Weights of a small mixture-of-experts language model, trained from scratch on English Wikipedia.
Size: 9 layers, vocabulary 4096.
Below are experts of layer 4 (counted from 0) of a mixture-of-experts language model. Rows are named router (the router's row for the expert), gate (a neuron's input weights, with its number), up (a neuron's input weights, with its number), down (a neuron's output weights, with its number) and show model dimensions 0-127. Each number is 128 + 24 x the weight over its row's rms, rounded and kept within 0 to 255.
Before each expert's rows: a language model's description of what the expert responds to. This comes from a sample of Wikipedia text that the model never trained on.

# expert 11
Description: Conjunctions and infobox lines. The words and, or, but, line breaks and list dashes in infoboxes and taxonomy lists, and field names like Type, Class, Genus.
router [121 129  89 137 135 125 128 124  93 169 125 127 122 137 105 117 124  96 115 152 106 129  94 102 127 169 107 122 173 104 144 112 156 116 100  97 147 160  94 119 160 128  99 143 114 135 117 146 119 157 130 108 152 121  86 119 113 125 121 133 138 114 145 139 101  70 142 114 154 153  82 117 116 150 164 116 120 100 103 120 148 125 121  93 135 178 149 130 147  93 107 131 143 154 164 162 146 118 134 111 143 127 139 103 142 195 129 133 115 120 100 121 148 138 153 106  80 125 162 165 103 132 124 127 102 125 180 152]
gate0 [130 137 142 107 102 116 144 150 116 110  78 153 149 109 153 132  45 165 140 147 122 140 168 132 174 133 142 155  89 189 127 141 113 134 137 155 165 185 132 133  99 144 110 169 111 155 160  67 115 125 134 147 119  46 163 132 117 139 124 132 144 149 159 165 143 129 148 134 115 100 136 134 137 106 170 110 137 154 132 125 144 130 153 120 111 130 117 153 145 109 165 124 128 130 117 137 121 102 125 151 143 158 125 103 151 131 144 131 117 198  99 127 108 102 146 121 111 136 133 140 144 122 139 144 142 152 138 156]
up0 [107 142  91 132 135 163 162 145 122  74 131 136 155  96 162 119  84 161 119 138  91 139 127 117 156 109 113 118  92 125 121 159 136 106 148 132 155 118 150 125 127 106 105 120 137  98 165 169 127 149 109 148  93 107 121 155 123 157 118 163 134 113 124 117 176 145 173 118 106 133 120 105 147 149 106 116 152  77 138 100 125 148 119 156 139 154  93 127 118 119 117 142 107 171 111 135 142 152 110 126  99 147 127 124 168 140 119 117 138 141 116 130 164 188 145 131 150 146 157 165 130  73 143 127 120 151 162 133]
down0 [ 75 180 135  96 153 127 117 144  70 106 162 110 117 143 123 150 115 189 112 123 148 135 135 113 161  52 120 138 128 133 148 129 161 116 104 129 141  97 131  90 100 121 127 122 177 106 145 143 120 105 116 147 115 136 114 172 107 121 115 125 171 119 162 121 163 119 105 136 136  92 141 170 126 132 119 109 150  87 144 135 156 172 165  68 111 129 139 149 139 125 126 157 133 108 155 119 149 111 147 159 153 140 121 157 142 135 106 116 191 110 181 127 133 150 104 109 119 135  93 129 130 134 127 149 133 115  73 129]
gate1 [142 147 115 149 139 134 148 127 104 152 139 140 116 108 160 104  83 134  83 122 152 174 127 130 140 123 144 115 104 174 127 105 127 156  74 128 140 131 107 131 140 132 114 110 132 123  98 142 132 154 123  85 110 131  89 106 102 129 132 126  76 126 124 149 110 130 120 134 126 150  87 107 125 109 145 139 128  95 132 132 120 118 125 144 160  97 123 135 132 139 132 164 139 108 103 100 144 150 132 165 138 109 115 148 168 108 155 117 123 132 110 119 112 163  90 172 127 124  84 149 140 123 105 130  73  64  80 159]
up1 [122 133  95 157 125 134 112 115 143 134 111 121 116 171 146 170 118 159 137 130 139 137 126 172 143 164 144  70 133 140  83 122 145 129 147 127 128 119 168 107 155 118  89 148 128  80 129 117 141 121 112 139 132 159 122 141 108 102 130 154 128 146 165  95 197 141 121 129 155 102 168 130  67 181 133 149 145 129 172 108  73 128  82 137 135 150 134 123 161 121 146  88 123  75 125 154 100 122  79 139 114 134  91  98 118 139 148 158  78 174 143 108 137  98 130 141 111  83 141 123 118 144  81 107 130 116 112 104]
down1 [ 95 114 131 124  98 141 105 141 103  69 136 111 134 120 154 153 142 127  80 106 123  95 148 120 153 169 109 135 175 109 129 137 141 128 110 119  99 115  97 153 115 123 137 112  82 127 133 118 133 138 169 116 112 156 116  96 102 104 105 133 114 124  92 152 115 124 125 120 126 168 140 113 113 157  68  98 120 106 175 158 129  93 121 137 108 134 143 130 211  84 144 180 167 114 154  79 154 134  92 134 132 119  97 127 100 127 154 129 134 114 109 114 108 135 113 143 150 150 114 132 115 150 145 149  93 106  97 134]
gate2 [107 116 152 131  87 135 159 118  97 124 109 109 133 144 119  75 140 134 120 150 117 124 122 135 146 100 106 125 161 144 136 148 134 120 133 127 161 132  90 180 169 122  86 146 132 122  80  94 139 147 150 105 104 133  95 167 155 149 120  99 118 109 127  70 122  63 122 153 137 168 133 108 109 117 139 129 102 136 132 135 124 124 171  48 131 135 166 122 123  96 104 158 156 169 135 121 163 133 122 151 119 127  90 179 137 151 173 128 165 108 132  90 119 117 106  82 106 145 136 120 114  74 120 131 138 146 122 138]
up2 [115 114 141 120 143 123 181  93  95 102  94 127 138 127 124 122 104 152 160 164 129 103 123  92 148 134 121 134 126 129  95 166 178 115 106 128 127 127  99 140 127 152 136 160 113 145 135 130 134 111  82 103 125 142  98 116  86 133 116  74 118 116 141 150 144 159 156 156 110 195 151 155 114 127 106 135 114 175  85 172 106 100 124 104 176 142 141 114 105 120 157 122 137 129 140 136 117 154 129 108 112 150 152 107 164 109 123 148 117 122 156 129  73 130 105 133 143  99 128 150 130 134 171 122 141 116 165 141]
down2 [160 145 134 143  91 123 153 137 108  89 169 161 146 104 148 102 121 150 105 136  79  96  96 115 115 124 144 118 138 122 156 110 149 145 173  57 112 120 169 122 144 124 133 130 109 139 152 126 131 176 150 127 141 142 124 152  96 153 167 149 138 107  89 165 167 149 135  50 126 117  91 104 149 150 131 142 132 129 157 127 127 169 109 149  77 119 108 124 132 144 160 130 172 113 136 134 163 131 128 108 115 109 107  96  97 136 105 129  86 132 117 152  85 126 105 121 137 114 107 135 123 102 108 148 170 123 146 169]
gate3 [104  77 164 133 138  75 149 137 109 149 160 171  99 146 103 148 159 126 113 132 142 163 145 129 168 100 124 120 114 132  99 126 135 106  81 125 131 126 148  96 146 136  89 130 194 147 180 129 145 166  93 137 137 115 104 119  91 145 126 124 139 150 127 142  95  79 134 125 105 157 130  98 171 117 133 116 129 126 147 101 166  85 144 144 128 133 110 156 115 124 154 104 145 121 113 127 163 106 154 121 100 122 127 103 146 113 157 150 127 109 127 104 123 149 127  90 133 134 115 132 154  74  91 108 120 111 115 123]
up3 [146 147 129 137 123 122 105  94 115 151 116 188 104 111 142 144 185 106 171  99 160 147  94 145 128 110 100 118 114 153 113 127 187 102  89 138 112 148 112 102 149 123 143 116 169 127 144 130 126 101 129 117 136 113 147 103 109 140 132 144 100 136  90 151 115  91 120 130 100 116  93  94 150 100 113 124 145 158 114 126 129 159 117 118 129  92  89 145 134 150 151 127 162 116 152 129 114 135 138 121 159 125  71 144 115 108 143 141 109 145 117 141 120 159 131 159 153 170 101 141 129 113 155 124 112 136 137 129]
down3 [137 145 165 162 128 114 167  87 112 123 168 138 111 128 164  87 132 100 170 100 136  91 117 157  90 124 129 145 116 112 154 159 127  99 159 180 137 116 156 127 157 106 146 143 129 133 152 150 136  79 151 118 154 118 158 101 127  90 106 117 130 161 169  99 153 132 130 121 152 146 138 144 132  93 104 159 135  85 121 118 127 158 129 121 143 117 165 114 152 173 102 125 152 171  89 111 104 130 136 154 139 119 157 122 135 118  86 153 131 116 100 175 130 186 148  92 144 146 129  91 153 124 155 178 135 171 160 161]
gate4 [158 134 136 155 118 124 110 126 157 110 133 109  97 165 119  98 138 124 133 122 121 140 119 129 138  92 100 151  90 134 139 111 109  90 132  81 128 136 166  84 142 140 137 109 126 133 159 117 113 143 116 157 129 150 127 131  94  93 161 130 111 141 102 175 138 114 106 136 111 137 114 155 122 115 170 151 109 149 102 127  93 158 124 112 128  95 141 136 169 102 163  99 149 182 155 116 102 152 132 125 138 146 134 133 126  84 135 140 132 162 123  98 159 103  97 147 130 132 145 122  87 106 145 171 109 122 121  75]
up4 [152  96  77 135 121 125  90 133 126 126 150 132 122 160 137 122  76 121 107 164 164 148 129 129 123 138 139 131 113 126 128 143  90 154  93 178 175  85  53 140 135 134 115 109 149 144 170 114 164 110 139 111 136 106 102 109 164 103  60 136 146 115  88 153 147 113 153 152 128 112 139 147 158 113 138 114  96 131 118 119 112 149 180 103 127  96 172 140 131 131 123 127 108 124 109 107 127 131 142 122 141 140 177 151 129 157 132 104 129 124 111 150 130 176 103 116 138 160 141 129 112 100  66 124 193 109 103 134]
down4 [151 128 107 143 196 138 131 145 120 138 133 184 166  93  85 114 110 131 143 160 128 108 163 144  88 154 177 161 140 148 163  97  96 106 136 136  83 129 111 125 122 155 146 132  99 121 175 119 148 111 114 147 149 124 148 113 167 148 137 149 138 127 139 119 106 159 142 111 121 164 112 106 142 120 125 155 128 142 126 120 154 126 142 137 151 134 121 122 153 143 167 129 129 146 147 119 166 139 113 162 149 119 132  97 108 190 143 125 144 139 156 163 119 133 123 144  72 104 116 148 156 116 158 131 143 120  99 167]

# expert 6
Description: South Asian name pieces. Word pieces inside Hindi, Urdu and other South Asian names and titles, such as Bharatiya, Bhakti, Bh-, Kh-, -ai, -ya.
router [116 136  94 154 123 136 121 113 131 155 133 127 126 129 111 150 124  95  97 204 106 104 125 138 109 139 143  78 139 112 160 146 105  84  87  94 161 156  87 154 163 137  90 134 114 113 136 128 148 154 113 101 110 108 122 115 136 151 133 128 160 131 156 154 124  86 117 119 111 165 102 128  96 166 151 105 154 115 102  94 120 134 118  84 129 157 137 114 183 126 117 137 147 147 145 127 128 111 141 144 116 154 132 131 134 170 125 122 126 144  42 123  99 137 140 119 104 149 121 112 118  99 116 116 109 132 132 164]
gate0 [142 123 141  99 143 102 137 154 103 134  84  92 134 142 156 146 143 145 144 121 116  76 100 151 150  92 107  92 104 144 120 172 118  88 136 129 128  91 101 165 159 145 106  76 135 108 151 116 140 136  88 143 117 119 127 112 133 148 137 100 130 166 117 126 121 117  80 146  99  97 141 113 137 150 120  85 112 147  96 130 160 100 158 162 151 121 138 149  96 124 134 155 118 121 110 118 106 133 145 166 167 156 152 127 108 148 128 118 124 117 123 101  93 157  92 157 138 161 104 130 166  95 106 123 103 141 122 180]
up0 [129 146 116 169  95  84 132  94 145 122  99 107 109 151 128 135 125 132 121 134 128  80 149 126 122 129 136 125 132 131 135 119  97 153 128 128 124 170 100  91 130 136 121 134 118 138  94 141 133 122 139 154 163 147 167 160  66  99 132 140 151 108 116 126 160 165  85 105 193  99 124 143 158 143 139  90 168  98 113 119 153 148 150  72 144 120 149 150 125  98  96 134  81 146 113  85 120 126  84 145 121 140 129 166 137 118 106 161 113  90 138 118 134 149 107  95 110 138 167 101 162 133 152 126 138 127 122 130]
down0 [ 93 107 117 141 124 140 131 135 122 127 131  90  80 126 114 123 124 133 128 128 122 133 164 118 124 132 139 104 170 174 118 149 150 121 128 113 162 155 159  80 122 146 111 129 117 148  78 123 140  92 177 129 122 115 145 128 141 177 104 117 192 134 147 124  86 139 136 101 130 119 108 131 150 132 120  98 173 169 148 152 125 102  94  98 102 164  89 156 125  88 127 122 162 139 131 114 129 124  75 170 141 111 103 168 120 128 155 129 137 127 142 145 131 120 132 123 130 138 120 129 146 126 143 125 152 143  99  96]
gate1 [107 108 159 121 140 123 119 124 118 157 129  91 143 130 155  96  92 140  88 145 144 176 160 118 120 119 131 149 136 123 125 133 132  77 142 111  91 147  94 143  83 119 142 144 139 122  49 153 118 139 158 129 111 137 122 116  98 143 150 131 140 159 133 128 140 153 139  90 107 105  81 126 128 116 149 117 155 101 119 139 142 122 140 107 179 128 155 144 108 117 168 106 112 149 151 136 127 144 170 111 118 140 144 111 145 153 142  99 177 103 165  96  93  87 120 139 144 147 148 140  79 125 137 119 130 126 137 142]
up1 [180 109 110 149 136 135 105  82 155 109 154 153 112 170  99 109 124  93 129 159 154 122 149 120  99 128 133 154 132 137 125  90 142 122 137 117 178 121 113 139 144 147 139 140 146 118 108 136 140  93  89 147 123 120 111 152  91 133 148 113 103 158 129 113 121  91 132 128 125 100  84  90 136 145 146 151 120 118 138 119 110  95 134 131 117 156 169 130 122 137 153  95  89 135 152 155 116 132 121 108 175  89 139 101 123 142 103 160 105  98 141 118 144 138 106 128  99 114 112 148 144 181 156 111  76 110 149 108]
down1 [147 110 138 151 100 118 108 113 130 154 125 164 106 167 112 135 114 143 160  87 139  84 137 130 111 140  98 119 154 122 173 124 116 152 134 134 112 106 119 123 141 151  98 177 175 137  98 119 146 119 112 140 155 121 140 129 139  89 134  59 107 125 119 135  93 175 134 127 127 163 126 140 119 122 154 133 128 162 147  86 153 107 175 138 100 170 130 140 159 128 146 128  76 105 149 186 126 131 142 134 106 119 111 112 148 124 165 148 108 175 165 148 119 139 105 142 169 131 118  89 126 159 131 130  61 138  95 134]
gate2 [137 161 114 134 117 153 115 152 142 126 120 123 153 129  85 111 186 124 145 155 129 124 110 144 182  83 122 133 147 121 141 108 111 116 125 122  97 173 165 123 157 171  81 133 105 127 112 104 122 177 121 139 125 107 136 132 127 153 169 113 139 141 129  61 127 175 131 123 136 124  76 104 140 121 144  90 152 164 145  73 125 118 105 106 110 133 144 128 164 138  81  90 135 125 138 115 112 125 104 133 122 153 161 106 135 102 177 102 107 141  82 124 110 162 130 118 145  95 192  91 117 129 119 129 121 149 105  79]
up2 [ 94 150 101 108 122 113 143 131 203 181 118 118 126 130  91 143 117 135 144 124 155 120 178 161 102 176 128  82 172 113  93 168 141 156  96 157 105  86 135 103 135  94 158 148 155 150 163 151 122 112 151 141 136 125 133 141 130 124 127 123 179  90 141 164 108 106 122 119 137 156 147 128 120 152 147 145 135 138 138 129 111 118 153 149  94 153 109 142 126 159 127 136 118 140 130 137 142 123  98 135 126 151 129 168 133 132 156 161 109 142 109 129 102 116 180  80 140 177 110 141 140 136 149 138  69 151 143 174]
down2 [131  70 151 150 124 136 136  75 167 175 169 131 136 111 140 107 170 123 126  94 123  97 142 134 117 131 108 128 139 165 163 125 155  84 122 144 133 102 150 105 159 102 108 154 119 120 110 134 138 100 148 144 111 115 201 159 154 112 113  97 160 124 144 123 141 144 137 110 126  98 157  98 132 137 126  93 104 169 117 133 136 101 155 124 165 139  89 105 124 155 156 181 141 128 135 163 116 169  92 116 120 186 113 120 158 142 154 112  89 114  75 169  85 126 129 138 138 120 119 175  92 121 129 128 114 154 142 163]
gate3 [126 131 142 135 144 131 146 148 142 149 100 165 135 134  97 139 138 129 137 120 107 156 129  80 122 171 125 101 125 128 152 129  84 133 123 134  52 131 130 119 116 142 139  67 139 111 146 138 111 107 116 126 134 125 123 157 153 130 149 135 147 166 123 111 134 147 157 136 115 169 132 106 121  98 135 126  71 104 116 147 109 147 108  95 103 155  85 151 135 131 109 138 141 116 179 149 157  92 127 135 125 108 129 153 114 131 140 125 149 119  86  92 137 128 125 137 168 150 123 123 149  79 114 172 146 126 128 107]
up3 [117 131 147 105 138 119 115 156  91 125 123 113 151 141  76  62 129 186 127 114  72 107 120  98 117 115 118 170 134 159 113 140 117 110 123 138 138 113  96 128 140 167 125 118  93 109 148 131 137  88 125 132 120 116  68 162 152 143 112 102 145 123 129 138  88 150 114 149 135 113 148 161 105 112 137 133 142 108 118 131 102 180 159 180 146 123 138 138 133 162 151 106 153  81 185 172 144 132 147 126 114 123 112 126  97 122 140 143 123 132 127 147  90 104 111 110 117 175 149 112 135 159 130 103  98 151 127 126]
down3 [138 139 148 131 113 138 130 135 165 130 109 134 171 120 118 147 170 160 146 102 131 142 126 125 149 116 102 165 101  97 132 116 134 149  89 120 129 160 126 114 137 115 166 130  80 106 117 142 129 119  86 124 123 154 100  78 168 135 170 120 171 144 167 123 142 104 116 136 157 148 165 143  76 129 160 136 127 119 133 148 141  60  92 143 119 132 119 112 140 133 118 141 123 109 136 130 142 122 163 128 154 126 152 170 104 137  81 181 137  93 144 127 126 138  99  95 149 142 166  87 129 134 120  73 112 150 133 105]
gate4 [126 123 143 146 144 172 126 140 146 109 145 128 135 132 119 129 139 132 116 154 128 145 136 103  97  94 101 127 132 164 141  99 173 138 160 137 114 144 168 124 137 150 144 168 129 124  79 161 136  98 112 113  98 153 132 147 103 113  94 153 147  82 164 157  77 133 190 109 108 146 135 183 170 152 199 143 148 137 141  96 126 114 141 116 116 132 107 166 150 136 107 104 150 153 139 156 149 116 139 168 123 131 123 124 154 157 139 152 160 121 148  98  92  90 105 118 145 105 143 159 123 183 145 104 158 145 124 133]
up4 [132 116 140 119 137 155 167 104 103 123  93 132 161 137 133  89 120 120 146  89 113 143 148 127 162 156 145 105 141  91 143 133  98 150 142 133 128 128 136 113 136 131 146 154 126 160 125 101  92 160  82 121 142 141 161 154  57 126 114 160 102 124 109 153  65 113 123 101 146 172 105  96 135 127 138 105  79 166 141 136 137 150 125 135 106 110 150 129 170 114 139 143 139 156 105 119 107 142 136 122 148 100  86 106 121  92 131 159 137  71 132 125 168 141 124 147 168 142 131 110 158 160 118 146 130 108 143 130]
down4 [116 167 137 161  79 127 131 111 107  82  95 106 151 122 131 123 123 172 129 110 127  83 120 113 142 168 131 128 118 143 119 145  90 130 113 126 139 108 126 165 114 146 147 185  93 108 143 107 164 151 115 130 152 167 134 139 125 179 103 164 108  71 110 164 135 116 114 160 180 121 146 154 148 136 113 148  99 141 100 153 115 143 108 153 135 118 123 121 122 114 115 136 104 141  94 128 110 103 106 112 145 144 166 116 117 103 119 159 118 122 140 114 120 152 127 133 139 123 126 131  93 158  79 133 110 132 136 120]

# expert 1
Description: Short word-start pieces. First or second fragment of a word split into pieces, often after a single letter, such as d-anger, d-iesel, hig-hest, tem-ples.
router [106 170 119 170 134 136 115  95 144 134 138 133 150 162  98 122 171  93  96 119  74 120 151 106 135 129 118 111 181 112 160 130 125 115 103 105 116 144 130 123 147 140 106 157  86 110 116 134 132 176 132 134 181  88 149 107 120 144 137 147 157 125 131 146 134  71 134 106 125 114  97 134 133 142 184  78 105 117  81 120 122 113 136 100 137 124 127 146 157 106 113 134 126 163 161  94 168 133 127 107 120 178 117 152 136 147 153 122 123 108  32  84 132 144 110  87 113 122 121 159 104 144 164 163 125 126 153 153]
gate10 [ 89 147 150 112 111  93  96 117 120 148 151 135  94 151 150 118 102 161 122 126 164 152 144 138  80 172 128 102 154 144 105 162 141  82 113 107 151 134 124 113  89 132 140 107 119 117 102  78 117 132 120 117 127 144 115 108 139 131 101 143 135 176 153 119 166 125 158 107 144 193 124 165 145 145  80 117 126 115 143 160 135 145 132 126 158 144 124 131 155 108  82 113 121 118 132 142 151 159 109 126 123 132 134 136 163 107  90 155 135 183 141 121 154  98 149 136 134 159  98 105 107 150 137 143 125 145 101 124]
up10 [102 114 142 132 159 156 183 132 114 135  93  96 154 113  99 107  90 123 113 147 146 114  78 140  81  92 130 187 137 143  93  87 116 137 123 163 134 144 115 112 131 175 119 102 139 136 111 115 118 151 135 168 116 147 152 121 128  98 116 108 141  79 127 141  81 109 168 152 150 112 144 108 117 126 150  62 111 130 139 135 136 123 128 138 154 121 134 111 102 154 135 194 133 151 111 129 154 147 133 112 150  85 125 127 172  83 128 103 117  91 123 146 157  89 122 189  80 113 119 109 168 138  87 125 168 128 141 145]
down10 [ 85  96 124 180 138 141 112 103 134 116 158 143 138  99 134 137 130 127 122 142 111 104 102 111 103 158 137 110 131 124  82 129 144 119 124 123 162 132 142 112 146 144 107 132  97 114 127 138  90 120 110  95 129  88 118  83  97  93  95 143 132  64 165 110 125 133 116 159 153 129 151 123  95 100 133 135 118 161 115 115  99 100 119 165 139  90 155 145 139 124 139 126 184 162 131  87 197 130 137 121  97  95 110 140  97  65 123 131 146 133 161 134 115  94 137 133 145 118 138 141 178 146 122 134 139 119 181 128]
gate11 [128 143 144 103 150 119 130 101 109 162 118 155 110 136 152  98  95 158 174 151  91 133 140 131 152 139 119  87 141  83 153 125 159 114 156 115 129 153 117 135 114 163 160 139 119 152 133  88 106 124 124 112 143 170  72 121 149 101 126 142 129 146 144 116 137  93 137  98 132 179 103 118 130  89 109 126 142 131 112 122 118 202 156 103 141 125 103  95 171 111 122  74 150 160 117 113 137 159 143 107 116 111 118 153 122 127 119 135 130 127 112 138 136 123  91 125 106 151 106 126 100 152 159 125 135 117 165 139]
up11 [145  99 130 109  81 118 130 119 163 117 123 132 127 135 126 162 128 110 124 112 119  98 136 103  93 110 115 146 122 133 129 173 137 153  85  96 157 124 128 156 164 156 133 144 149 133 117 147 160 103 154 112 117 119  85 110 141 146 125 129 100 164  83  94 148  96 128 147 111 132  93 147 134 147 142 113 119  85 153  83 161 156 162  98 111 129 130 114 160  77 146 109 129 126 121 141 125 155 117 111 173 141 165 110 155 132 215 101  88 107 115 125 144  92 109 157 158 120  86  77 145 166 134 108 126 119 138 119]
down11 [191 147 147 150 155 161 108 172 159 111 203 162 144 136 131 146 129 136  94 142 161 153 112 116 129 151 116 163 113 119 113 135 104 133 129 138 148 192 120 126 103 128 173 147  94 138 100 143 104 131 145  87 143 165 102 102 144  97 155 166 138 137 126 132 152 135 188 150 145 155  95 137 124 130 134 140 134 168 101 110  83 137 160 142 125 140 143 107 119 153 120 159 165 108 135 147 155 140 140 141 123 129 120 146 131 135  77 157 124 131 145 161  87 113 132 151 143 120 118 143 125 107 118 139 165 112 147 117]
gate12 [131 145 131 175 116 156 114  94 132 141  88  73 129 117 176 151 127 150  87 126 126 121  71 149 108  97 113 109 169 117 121 144 119  70  91 110 126 162 126 160 107 142 147 143 100 120 134 156 162 131 107 150 162  96 126  84 121 122 118  94 125 105 114 191  98 108 115 132  99 115 131 138 158 118 151 148 169 134 117 128 166 130 119 150 124 144 163 129  95 120 184 119 107 128 142  95 144 122 127 168 135 175 139 123 140 144 157 103 137 170  74 103 110 137 140  81  89 186 139 121 144 124 101 177 109 155 122 149]
up12 [160 144  99 119 107 171  99 109 133 129 104 108 120  90 113 115 142 157 140 115 104 107 143 126 141  75 150 143 114 101 115 156 164 140 128 107 136 141  63 134 121  99 132 151 120 126 148  70 132 130  67 118 138 102 113 152 138 147 117 149 127 129 167 134 184 151 117 123 144 137 147 135 161 123 100 108 140 120 111 112 139 182 107  86 136  74 132 114 148 121 110 132 135  95  96 159 139  79 105 158 146 127 156 116  88 141  88 111 142 146 133 144 174 121 135 108 103  85  92 131 119 115  86 148 133 134  99 112]
down12 [109 105  95 179 182 120 141 126  99 116 117 135 115  99 101 122 124 116 194 116 149 122 115 110 144 123 110  95 143 107 137 125 110 100 151 126 117 115 110  98  98 171 149 150 139 147  97 106 130 141 139 137 118  81 149  98 158 107 126 132 143 123  79 137 122 113 141 154  81 108 130 138 132  99 123 133 145 133  73 144 109 153 122 131 125 137 100 122 147 100 121 116 116 100 138 109  65 139 154  98 135  92 118 124 149 125 126 122 161 143  58 103 101 123 149 119 155 170 137 157 119  88 118  65 153 175 120 107]
gate13 [162 171 154  97 120 109  80 133 141 119 161 137 141 157 115 135 110 139 120 116 129 149 164 115 161 105 163  91 120 138 123 117 118 140 104 120 139 132  89 136 126  96 179 170 153 126 143 172  95 130 135 139 174 124 142 107 140 139 113 105 141  90 153 126 118 148 125 158 152 137  86 109  85 102 164 109 139 146 151 142 118 138 136 178 144 124 154 143 121 151 137 107 123 103  99 132 132 134 106 122 130 168 120 133 145 110 116  68 134 160 159 141 136 121 146 144 101 124 155 127 131  72 148 113 181 129  85  92]
up13 [162 111 147 144 169 105 111 128  99 112 122 133 117 112 131 148 103  94 100 118 115 157 155 109 123 152 129 150 155 162 116 167 134 150 144 106 154 122 121 148 142 145 146 125 139 104 171  85 160 145 126 105 153 113 135 129 100 145 152  71 114 164 155 151 148  93 147 129 125 125 126 158 171 110 129 141 111 120  70 120 141 123 144 151 147  97 117 157 113 118 157 143 149 125 115 187 116 116 142 115 109 132 109  72 162 158 127 144 155 135  81 151 156  95 141 105 136 148 121 149 124 138 172 159  88 154 143 142]
down13 [124 110 160  96 128 132 124 106 110 147  83 121 127  90 126 146  93 118 111 102  93 164 149 146 136 105 112 165 156 186 125 140 174 155 108  91  96 118 150 145 114 146 102 152 125 130 136 117 102 112 122 162 142 110 148 141 160 141 184 124 154 153 131  98  74 132 143 131 132 180 143 105 116 158 136  79 120 153 101 107 127 182 148 144 104 141 131  85 139 109 132 133 139 123 144 110 130 170 126 114 127 135 135 107 120 154 127 133 138  97  63 140 128 164 168 115 125 119 145 152 111 158  97 134  93 110 127 136]
gate14 [138 117 150 123  80 137 138 136 157 173 136 111 112 143  93  84 120 135 109 106 125 162 131  89 136 116 131 144 157 156 131 134  98 103 118 103 122 126 162 128 127  90 172 132 153  95  93 164 103 132  92 140 124 178 153 145 136 113  94 137 135 161 133 106 104 140 141 138 144 135 125  60 110 128 137  77 131 191  72 111 117 120 119 157 144  97 129 167 125 135 117 119 142 124 177 142 168 118  97  65 111 124 166  99 127 131 129 147 164 140 154 110 124 151 127 134 128 125 154 110 147 135 129 136 132 113 112 104]
up14 [120 153 179 141 173 103 154 122 108  86 133 121 113 123 120 153 146 140  76  74 111 154 114 108 130 151 123 182 151 133 119  84 119 126 122 114 131 116 112 126 124  93 122 109 154 192 116 149 147 122 105  84  95 113 111 144 116 152 158 104 132 100 121 158  92 129 157 119 108 150  88 148 119 133 140 165 119 138 140 119 142 130 167 152 123 107 160 142 107 138 106 127 155 141 136 155 113 135 141 103 125 169 160 137 169 138 127  91  84 139  98 138  99 149 131 128 118 154 123 186 136 127 116 104 148 118 133 163]
down14 [137 148 133 125 107 169 143 114 157  97 118 136 148 150 167 172 121 148 155 107 117  75 155 130 123 175 148 111  96 106 147 148 138 127 152 112 130 102 130 165 147 113 131 128 137 116 110 141 178 125 124 193 119 118 182 143 123  95 143 135 121 116 147 125 144 111 166 128 134  70 131 123  98 141 129 136  98 139 120 115 105 144 159 121 113 178 141  77 153 142  87 126 130 118 159 134 103 161  79 130 147 124 132 116 116 116 127 113 110 115 130  89  93 107 149 154 129 123 144 147 103 128 148 133 162 124 108  78]